Weights of a small mixture-of-experts language model, trained from scratch on English Wikipedia: 128 GeGLU neurons an expert.
Below are experts of layer 5 (counted from 0) of a mixture-of-experts language model. Rows are named router (the router's row for the expert), gate (a neuron's input weights, with its number), up (a neuron's input weights, with its number) and show model dimensions 0-127. Each number is 200 + 20 x the weight over its row's rms, rounded and kept within 0 to 999.
After each expert's rows: "mostly gets" lists some tokens that are sent to it at least half of the time; "comes after" lists some tokens at least twice as common just before its tokens as in all text. This comes from a sample of Wikipedia text that the model never trained on. Tokens count by the router's weight.

# expert 25
router,176,226,194,215,190,185,235,181,193,213,177,201,218,188,251,248,193,204,170,224,218,182,196,191,169,176,219,198,231,248,208,196,191,179,208,166,213,204,211,221,165,182,187,212,182,189,214,139,193,209,192,190,192,235,196,189,184,224,202,211,186,219,193,192,196,190,232,201,199,166,177,199,243,214,185,200,225,195,195,226,212,193,185,215,173,183,204,189,191,201,158,226,198,186,205,229,206,216,207,175,175,185,231,220,185,211,196,206,213,203,229,213,224,177,184,213,179,231,221,204,211,170,195,200,227,209,212,195
gate0,180,205,198,172,212,195,206,209,204,210,180,207,190,170,199,238,204,171,192,212,217,188,198,212,194,214,212,204,184,216,215,194,203,197,188,176,182,195,221,193,219,192,233,222,209,189,188,181,223,215,191,228,211,222,201,186,192,230,188,211,249,222,189,207,240,238,159,201,184,194,197,198,172,199,167,227,214,184,167,187,186,210,177,223,201,175,140,170,204,222,165,204,186,194,238,206,175,205,183,175,190,203,204,190,170,180,196,153,215,206,177,189,187,205,232,181,178,206,221,195,197,210,190,150,204,200,199,154
up0,213,184,222,162,202,211,179,202,172,199,197,212,193,238,166,194,224,219,225,200,174,240,201,210,195,182,192,215,185,153,197,200,232,180,222,233,210,221,183,215,187,193,191,216,189,204,177,232,174,178,165,200,196,173,178,193,200,180,186,225,161,175,191,218,174,227,233,180,185,222,191,203,197,154,252,195,155,212,215,221,190,188,220,195,207,171,206,216,206,220,241,193,195,210,201,221,216,209,181,196,219,221,180,193,193,183,219,213,175,188,172,220,205,211,207,223,170,199,208,203,229,197,195,217,196,194,188,218
mostly gets: "H", "J", "M", "B", "R", "Ch"
comes after: " (", " \"", "\n", "==", "-", " C"

# expert 0
router,224,197,233,227,193,204,209,192,215,207,188,192,156,202,203,212,205,180,208,205,196,219,210,201,211,187,217,210,194,255,153,216,217,185,224,194,170,221,215,223,186,170,191,196,194,239,210,204,211,195,229,189,192,223,202,204,186,209,169,177,220,223,196,216,179,225,201,199,196,233,204,186,214,234,228,220,205,177,174,179,162,203,192,182,213,163,206,214,203,193,211,185,201,212,175,201,210,173,195,195,224,177,181,228,225,208,176,209,205,207,195,186,244,217,180,225,167,242,194,220,197,224,231,210,239,186,164,226
gate0,224,180,219,202,222,175,197,212,203,225,213,205,187,166,229,213,202,201,199,181,175,192,192,163,182,189,205,243,213,194,205,194,193,204,189,204,185,202,217,200,190,180,186,163,215,240,197,171,207,215,181,189,176,205,228,219,176,222,188,213,213,222,200,223,207,208,183,223,211,176,215,179,198,215,186,152,189,212,181,218,159,232,198,186,245,189,197,188,229,202,191,227,201,220,175,217,210,200,201,166,217,189,163,174,229,201,208,197,200,178,218,153,204,208,198,181,195,208,187,147,182,157,198,171,197,164,187,195
up0,196,183,207,222,220,217,191,190,228,205,199,259,214,217,197,143,179,193,176,184,208,189,236,191,202,227,219,183,171,205,207,166,193,180,242,207,174,202,200,180,202,168,174,184,217,198,176,224,166,200,225,172,189,223,170,187,211,197,207,176,226,189,205,149,197,217,175,167,205,174,227,181,222,211,220,178,212,192,175,221,201,190,197,174,209,194,213,181,210,189,210,172,204,214,203,219,199,212,212,210,201,182,191,181,190,221,213,198,232,220,212,222,159,207,218,199,222,216,173,220,158,210,209,200,194,178,205,194
mostly gets: " name", "Species", " term", " number", " List", " species"
comes after: " the", " The", " La", "re", " United", "The"

# expert 31
router,174,173,192,209,174,183,222,226,209,198,220,156,205,202,235,198,194,222,189,217,218,215,204,182,233,199,192,237,168,206,193,198,201,215,171,222,198,168,202,220,179,244,241,234,230,196,223,199,202,195,190,205,186,203,225,214,189,167,191,202,201,192,199,178,172,173,203,179,216,178,224,215,212,201,194,191,200,228,189,206,173,220,214,205,202,192,204,151,188,199,196,186,219,188,211,214,207,189,210,208,197,206,186,204,198,192,203,128,208,186,228,175,213,218,222,194,211,192,195,223,211,184,168,204,261,165,207,185
gate0,174,158,210,201,190,218,196,222,204,182,178,186,182,184,207,198,219,228,232,215,176,188,178,207,196,187,219,223,174,189,199,192,191,208,204,180,168,205,224,194,227,198,227,218,211,182,242,198,203,211,194,174,197,212,250,193,182,181,207,234,204,193,178,223,173,153,178,209,204,227,222,230,194,212,202,213,203,214,205,202,229,225,186,185,159,185,209,182,179,185,219,168,175,175,195,214,225,209,208,195,212,232,185,215,173,163,194,183,186,234,211,165,213,248,219,204,183,221,215,184,215,188,168,199,219,196,200,225
up0,232,196,159,204,183,200,200,198,215,198,225,192,193,144,184,238,211,173,244,196,191,179,167,190,217,208,198,210,225,228,178,198,212,209,229,196,200,191,200,202,200,206,244,215,204,174,202,198,198,182,204,215,183,215,213,191,178,184,243,240,210,190,205,186,188,163,207,203,170,195,216,219,209,234,239,220,199,218,226,163,215,209,223,208,206,226,182,189,197,165,186,203,225,203,214,207,185,196,207,196,198,201,216,167,208,151,218,177,201,238,199,222,207,201,187,209,199,187,197,252,181,163,215,213,195,201,212,205
mostly gets: "co", "\"", "ll", "”", "​", "unt"
comes after: ".", "==", "s", "===", " ==", "\""

# expert 32
router,169,211,186,213,213,221,173,192,231,172,169,239,183,205,184,208,187,176,238,196,202,182,210,225,212,217,203,181,226,177,196,186,175,192,212,166,197,230,200,171,205,163,175,182,158,220,188,183,158,209,195,207,199,164,197,226,196,206,202,198,199,205,195,205,211,200,201,231,178,232,186,222,186,184,233,178,204,203,204,168,233,186,213,212,182,232,222,244,234,220,197,207,195,177,218,202,178,185,196,191,189,213,186,199,200,217,212,223,197,206,170,208,174,179,183,191,221,209,222,201,190,214,190,186,158,228,165,231
gate0,177,199,205,200,206,219,222,194,189,206,245,181,203,222,199,224,181,172,203,207,202,185,183,239,168,194,222,204,199,173,180,198,196,224,178,195,209,192,199,210,190,190,233,166,208,213,193,205,195,169,232,211,179,210,218,191,196,203,216,203,181,168,195,191,212,186,209,169,153,154,216,207,208,233,188,225,190,179,219,212,200,235,161,215,231,201,169,200,196,201,192,221,205,214,163,214,178,175,202,166,175,207,207,187,169,188,186,172,177,174,193,197,206,235,190,175,207,194,217,240,205,212,244,176,192,169,194,223
up0,192,189,185,179,160,210,239,203,208,211,206,185,200,234,221,184,194,217,194,178,219,171,232,210,202,168,207,224,201,198,174,242,196,184,192,169,208,197,225,219,176,200,218,193,188,229,223,212,213,172,177,201,184,189,220,213,229,202,196,220,191,214,217,184,193,213,241,210,197,224,211,166,215,197,214,209,197,163,184,210,226,174,172,221,166,191,221,193,197,213,225,184,205,200,187,204,225,205,223,201,185,199,229,180,220,199,223,213,219,179,200,191,188,208,162,168,148,201,202,171,248,186,220,233,194,196,181,166
mostly gets: " Ku", " E", " Gu", " Ru", " Li", " Man"
comes after: " |", ")", ";", "ia", ":", "an"

# expert 38
router,197,218,197,210,217,196,175,169,245,168,183,239,195,194,193,210,190,174,259,194,216,168,196,206,194,217,215,178,230,172,198,186,185,177,233,161,211,224,206,178,220,171,176,158,163,224,202,187,184,197,214,189,238,185,201,206,198,200,219,222,189,212,189,206,193,199,218,215,174,206,179,211,213,187,210,204,201,200,212,176,234,177,197,198,176,230,230,235,208,214,192,198,223,199,200,181,163,210,202,218,176,215,176,217,179,222,213,212,199,197,170,208,189,185,178,176,229,181,240,199,193,206,186,201,174,219,173,206
gate0,181,176,213,198,213,207,209,235,176,221,186,181,185,201,197,202,174,196,210,201,179,169,188,183,204,200,179,222,190,211,185,216,193,193,207,180,189,180,218,192,205,174,174,170,224,204,220,219,178,224,233,176,182,199,199,177,223,196,171,231,204,231,219,213,213,175,222,236,199,180,252,210,192,203,193,192,207,216,180,173,200,181,202,187,172,151,197,178,194,190,204,195,200,212,242,238,183,209,228,222,224,185,188,238,216,174,221,177,207,190,209,190,173,207,152,184,238,211,216,219,191,205,199,176,221,160,195,205
up0,209,223,184,184,243,188,179,218,213,192,210,194,159,205,232,216,227,185,201,200,215,203,214,187,203,238,166,186,201,190,179,229,172,193,249,202,202,221,187,208,211,194,192,186,229,182,226,183,180,198,194,238,218,224,217,209,227,211,206,193,202,186,178,208,209,168,215,206,192,185,207,241,196,221,203,226,153,187,209,198,213,198,189,183,215,213,244,179,185,210,173,183,193,217,190,223,158,197,194,201,200,181,185,208,229,233,243,183,168,172,200,190,182,188,184,224,193,210,224,204,210,221,192,179,194,154,215,182
mostly gets: " 100", "80", "50", "32", "75", "60"
comes after: " ", ".", " 1", ",", " 2", " 19"

# expert 28
router,191,202,215,211,226,181,229,166,204,162,182,218,206,221,196,200,189,174,249,208,205,197,207,224,170,204,241,175,210,224,193,204,178,202,160,184,192,244,204,174,204,218,158,208,166,180,194,205,179,188,214,193,190,184,187,219,208,207,216,195,200,171,211,238,231,202,195,193,174,216,195,217,181,182,219,193,236,194,201,190,235,185,218,190,202,220,225,211,231,240,189,222,216,159,186,204,167,215,202,219,182,214,210,203,209,224,221,251,188,205,185,209,206,193,183,216,208,190,205,210,177,247,200,203,200,209,176,201
gate0,189,220,200,191,178,188,218,172,168,206,240,190,166,189,178,198,195,173,231,179,202,191,189,199,190,191,180,202,176,241,190,216,193,201,163,211,178,211,177,195,196,191,192,216,200,236,195,221,220,259,183,231,175,169,191,185,188,195,205,210,231,179,201,221,221,200,197,190,195,177,200,187,210,243,204,216,247,217,208,207,232,201,199,173,207,215,203,217,206,208,166,189,188,197,221,218,207,180,186,168,162,186,231,207,196,180,236,205,179,211,217,198,231,159,216,189,185,183,218,167,186,217,220,219,211,199,226,190
up0,190,206,215,184,221,199,227,196,218,178,191,229,233,190,202,223,173,189,206,218,169,185,186,226,184,194,191,196,225,229,165,196,189,191,192,186,180,193,203,187,233,209,158,184,220,169,198,226,177,181,213,200,183,194,225,183,194,226,211,150,199,223,190,168,192,187,193,177,194,194,213,221,203,211,214,172,192,211,209,196,191,180,219,207,194,161,233,223,178,183,218,213,223,193,176,176,190,213,221,209,186,214,182,177,191,171,168,188,213,195,196,173,262,221,219,204,186,217,256,214,194,219,220,181,202,200,228,176
mostly gets: " an", " a", " A", " several", " six", " three"
comes after: " is", " as", " with", " was", ",", " of"

# expert 26
router,192,218,192,208,205,195,159,190,221,154,171,237,186,205,172,201,187,172,254,200,195,178,202,225,184,217,179,196,222,169,203,177,175,208,203,164,216,236,192,181,215,169,160,176,163,218,184,205,170,194,216,210,208,173,183,210,194,220,201,197,215,201,197,189,186,199,198,225,171,220,207,217,169,181,214,176,210,191,204,196,238,180,213,191,190,205,221,235,224,220,185,192,221,174,224,203,164,209,212,180,186,195,178,216,199,209,218,233,191,223,184,210,186,186,179,187,237,206,213,188,191,202,193,182,176,216,168,223
gate0,221,188,214,160,207,208,183,199,188,208,204,185,206,212,199,184,206,217,218,211,166,180,184,187,175,237,203,245,195,156,184,193,199,236,198,201,198,204,222,191,205,227,179,201,214,185,236,188,232,214,189,174,177,218,167,166,187,189,200,173,214,184,215,227,199,216,167,228,214,183,210,223,203,218,174,205,188,197,188,214,171,187,191,208,231,153,190,196,229,219,181,195,205,201,199,237,236,202,227,211,199,229,171,213,194,164,202,190,232,175,224,187,210,200,168,188,198,217,194,181,175,199,221,207,204,206,202,148
up0,228,143,189,162,201,205,199,190,159,247,231,196,210,257,187,178,187,212,186,193,193,217,171,223,218,200,187,192,202,177,218,188,187,204,179,202,176,187,245,216,183,201,197,188,207,208,215,206,204,227,218,229,221,185,216,216,199,221,234,205,196,168,193,215,212,221,197,197,209,176,184,215,213,222,193,188,164,215,184,200,219,191,252,199,170,186,222,185,231,198,172,195,179,205,221,175,208,208,200,197,208,217,208,203,208,196,201,194,220,213,217,206,157,232,181,187,236,163,221,192,219,175,204,202,198,183,192,209
mostly gets: " It", " This", " The", " Da", " that", " it"
comes after: ".", ",", " and", " of", "-", ":"

# expert 6
router,182,221,188,227,222,199,173,176,233,158,159,242,194,210,185,215,194,169,240,210,206,187,207,216,196,218,197,183,201,179,202,185,178,185,221,157,193,235,203,169,210,176,177,179,159,217,195,192,163,204,199,198,207,168,198,219,191,208,204,201,196,194,195,189,191,196,203,215,175,245,188,225,189,188,222,182,215,202,203,177,241,188,219,213,174,221,221,236,228,224,198,195,211,184,208,196,184,195,206,202,176,207,185,196,190,217,205,226,181,206,165,208,177,197,186,196,224,206,210,202,200,213,185,188,160,232,156,233
gate0,171,187,217,224,208,189,214,203,199,213,217,181,192,188,204,196,217,189,195,190,189,175,184,184,177,186,252,180,177,198,201,166,235,212,204,228,196,204,152,204,246,215,198,205,223,187,225,174,189,220,177,188,181,184,198,224,196,236,170,216,238,219,213,209,168,230,170,190,172,227,212,169,212,209,225,200,214,223,185,180,200,194,222,181,201,182,215,180,194,212,210,228,213,196,214,214,198,212,217,158,189,169,186,199,200,208,199,183,182,149,240,182,204,158,198,207,189,192,227,193,171,180,191,189,212,195,178,202
up0,187,212,227,246,172,235,211,183,201,186,221,173,232,197,185,210,197,176,227,191,204,191,212,182,209,176,232,219,197,243,206,183,194,196,186,174,215,231,216,204,250,183,216,199,221,211,189,194,219,229,212,185,198,192,184,183,206,218,207,212,196,197,214,211,196,186,182,227,219,204,200,206,190,197,211,254,213,213,181,211,221,178,225,212,206,183,194,207,173,189,213,228,193,234,200,202,206,214,176,167,213,219,187,210,201,210,185,154,192,206,229,189,206,209,260,200,182,161,212,222,155,171,195,181,217,215,219,183
mostly gets: " and", " has", " was", " had", " provide"
comes after: ",", "'", "s", " it", " It", " he"